From a checkpoint of a small mixture-of-experts model trained on Wikipedia: width 192, vocabulary 8192.
Below are experts of layer 7 (counted from 0) of a mixture-of-experts language model. Rows are named router (the router's row for the expert), down (a neuron's output weights, with its number) and show model dimensions 0-191. Each number is 128 + 24 x the weight over its row's rms, rounded and kept within 0 to 255. Numbers have three digits each.
Before each expert's rows: "comes before" lists some tokens at least twice as common just after its tokens as in all text. This comes from a sample of Wikipedia text that the model never trained on. Tokens count by the router's weight.

# expert 7
comes before: " the", " a", " his", " their", " its", " an"
router:132064120108110111118146127094117168128123120143152154081183132105125161115091127146094117090075108122157117152132151147121126130118176160098113147150089097118122153135129113151096156115100107102139123127178127205124097122134122165132130109135117085105180109133128167156132121133141150142116123116093082137148147158126156141136134169131111147118148139148126124151146146125117116166134142088089125168111177160175126144133088085119143133118185142142139114124182137142118159124109158087103117152126141168132134165140139139146119127120145151116106135153131123105109156117150140099
down0:072130146149118099123091106142158164125142129136085068173117120126124136106109143087122157128156109132118105119121135140115144157104119124168108125133100109097124125156112123109124146123143157129147136138107143067125120109094164141187121058174102138151145116125108139098142139117144125150122121168138147146175125054107136114127125071153116098123088120144142142110117148076112073130134156106110153121146117106143145165114133157126146133147142121181080128122132112132104166122141143089110130116137081121132101114132140120134091106138139096124082134110156123124138101129072119115
down1:158113116128108111141157116080154142143096119116164097129141121119157156117136124110135116143143129143155121130130157155190123082172114071137175092103181139119094113121152092145100154117119114121140142111141122113156099159147085115120156139112142107108147132134125128139102128120127127086154102114170199160154102109131135143116158090133101125082159114115091101124114130141164106166150122132129116161146103141128125133116138128142111139109130174107123122135156141149152110157075125139127172140085158162130146146149113113164152145094131163059106142124138115170117138083153149138
down2:101152136116092083143133125108125110143124125075085192141144126116145090122138128153146148087109140137120087147144118147163100159115118152106101128122137120148129156150121129136152094099118136143098153169139092146109143137121106101164160098112143145106164093140129116134100140102105213137143136129090125112156097128140136147107090160136133128130138153080136135142118147155116141162168168141120115131149132141089126137125119115090153149123096122168138104132100103190141137165121148092090140103115139144111121128144103177113105147132144141111090151126101119172087099182124131094
down3:117171105144157093156080112108179128118121088127058110136131092082155139144145080131190153140166140125108153118110129114129163134103164080170167147175164136128135140124181143110128157097141148146130118113144112138110181097149121093102165148115132125139111143126149160140104121117126114083118158096141174109104102102125123126155155120125101084096131147141124138160132157145153117138140114180129102076123123119141129115135107090139123154111143153111110131121137138129163133122114139130136119173112140137132147169131141172118145128126132122134109129168131181148139141120121175117
down4:091124136164106141109147095138134088189144106144154173146132126125091126124080145143150062149139098116109137154117124131163145126114126132116084145155132136110185128120136099146136106121125086128161141125147118127166101121155150152133105113146115164184117158131119120141135131108130103145128120127072111162126154173140140140156099160133146137136145141100088150116145130123140143132153139098119145129135189167103105170145129094099106088178149159183153145112135092130117127138076105166125128154086119121117117098104110159103114129126107141107139127162126121149115135174108101093
down5:090125110136097123157135118151115144113154153126094131086146103146077155111089157127128124111121160149112107118165118100143142116123070105165148135147137144121138139159146168178159127147105128169099146120127114144139083122106130146140154047123115130106093129128109130135140166148098127126118137143074116119164125124124116124125121117150136135141121148118166141139129092151175106144128161170150160073167100107163104126132129093125128112111105090154152133144110153136117118129118095091112135080139105147102101153161165094164153096150103138130130112132132117128130102155054146157
down6:109125142121155113105132157119097125135137102153127138150117085143145174126145128149120132134109068133143097163112108141137092142141174131171145141112158161145132127124174094111137114157116145119117151151116118116124112127105139131158139140120127142154147093122140178162139147095128058126123151196144102119128120142107124122144164160108105175129106132130124143122125135155127139095106110144126152134130131120104101127122099116137114132110071140095130142125108165111118159107091145163166157163087139063150089164138122168104128120115117107107153136072102120118154184101114063143
down7:156129152112152111138127118111120166146123128116123158135154099107129088096104120166127122098163129196145141106171144161096143195140168107147103164095136144149139134101107160116127132126134110142131127094108074119142136152139158115130123110166099129142095142111160135175152137154113115152137116169150114121104159159106147091117141098172110115128136139157106119143110094109155112154144129116128087121114151130126092111153127108109156129169123075156113142165064167114129164107116113141138156110126102139136094135143120167147137173136108117122104145086113120173138145092098162104
down8:125134100140148125159132120139139118140116116165124141132073149129104112095087205160145158072162120131128147100114117148108117130129064150136134117116127158112132077086114127131148115091136119136090143159105080131140133147098147121136135122186157148091062102187115134112092125076087098171158146133101124131148076112116144142164140118136159166159118100135146136118131109146137144085155118107150137117087153110137101129117118160137129107133115149145158145123124161125140141124122116131163090122168138174164128143114153117142109121139121122125093117142122143107130161113139106123
down9:142132150141157141097143152112116149160157108132106138110149143127133113110137105134115148180150106134113119211101147137108121096159139090157142120142145092108163158131159141130135075147122174179111116096119146166153139111144120124136088119084090122114166125134091091142120128128125157141110158146125153117152165148161147067157126119110142139144155142122145146095183174114087088105103175140149136131188146128132126165113128127111134115120132102117088131096122141129125142164138114113108128097146108137149098136160169093118115128110114071102136106103137101112148137110111124117
down10:134159075147078106110123144141149134153090122165143105081141097133148143142141170100116147117110156121123128139151101124118137132104206143134110118101144146157127159126124138146094095113120116116082141115159201176113154189145151142152128114096110121141099167124103099147131121130117127138106118105059126134151105148146118120148097123086132173117148084131135092169133102101096134124113125090117143174145117122133137153143127145104138136138140171138144153090120148126128123118141138140154167151166152153169125122132088166155126121092131139121130150138111145162133082139133132115
down11:126114114140129151128129112119136117080073152134130119115110103110177118127130129113122116128133073141171119097118139140117154144112100153093143110139112128125180112105102111127145143142096171159159150103153160106138097116166124117150107132149125099169134149124135094114151120138132121083075092086139100131137117132079143101137106156144162127200101161113109111126123126123124101110148111090156117086111172142133094144122109176143097090168156152169114098179096137093152151122108149146143116129119138154176155094139131117150122117121127113148108156152120133144101164095148137159
down12:137098121087142146116135138128134129105057141131119159145140142091137136118173115174169166104144162112152115142122173147159129135189140121129149122098123114131129150153065142147151120137098136101092111143116140171104150140163143103142107160124126156087147133123108130137130163115139117153096144117128134111134138092123186159127193134118117056137136132125127109130130126126144137133134118092095145172106099151063126128117130093139117178138110116158109132127161138124088100127113130126097150160122123112119097165112117105137145173145129160131140103124150124091113114181149097117
down13:122138101164104130095137116086121124108133159123120103131128159116132172102106116118118155129115146127104162171116093134149069130145130126137123121070107142144147067105112108143124149133109146131144133112112158158155106141145117095171087167124143169122137143140128132132165135134132162137172088128094134104135137176147092092119143135115078157138164153113145074117135134082146132098099136116140124125147121106092141097144099154149124129103139086142129146151129113118175155138152105095158134098162146147102133154090143137085091124176095141137135149117106132141163142088186134116
down14:112159121131137146131122105165149138149103103147151162127115125124119114070093151128149118177145157135150122117114138105130100120143131098156113123124140089112120083120131113141158083134100143154156128125117121142120145124100140104174108132150118081136115100126130104136129111131158130147125119101109155118124122110106110095131104104151122164157168161133127062122087163150139155147131132163118144129097115166111112154115086128119149131116078138175157183189125112116125155105177141179125078112154166109179129138139137132127166125115157106155105122118127142119062113110181115130
down15:144093148115148144149161163155136120106139131154132159103123173124144151145160142113171106120125172117129156158115157149171133151137107123129121126105136095147163164112141172107140102102118155149123116150123155123146119134151145120094152097079156165110153125108150136145107135125151063115144110115133134126136118158164068102086071153214145118097129146111144139111139119133141135153118116131130162144135137131122134101085130128137096136078096139104134124119151134135116151122173130113141128127146146138134089159122157105109119118149145091111182141135154130183137073145180145121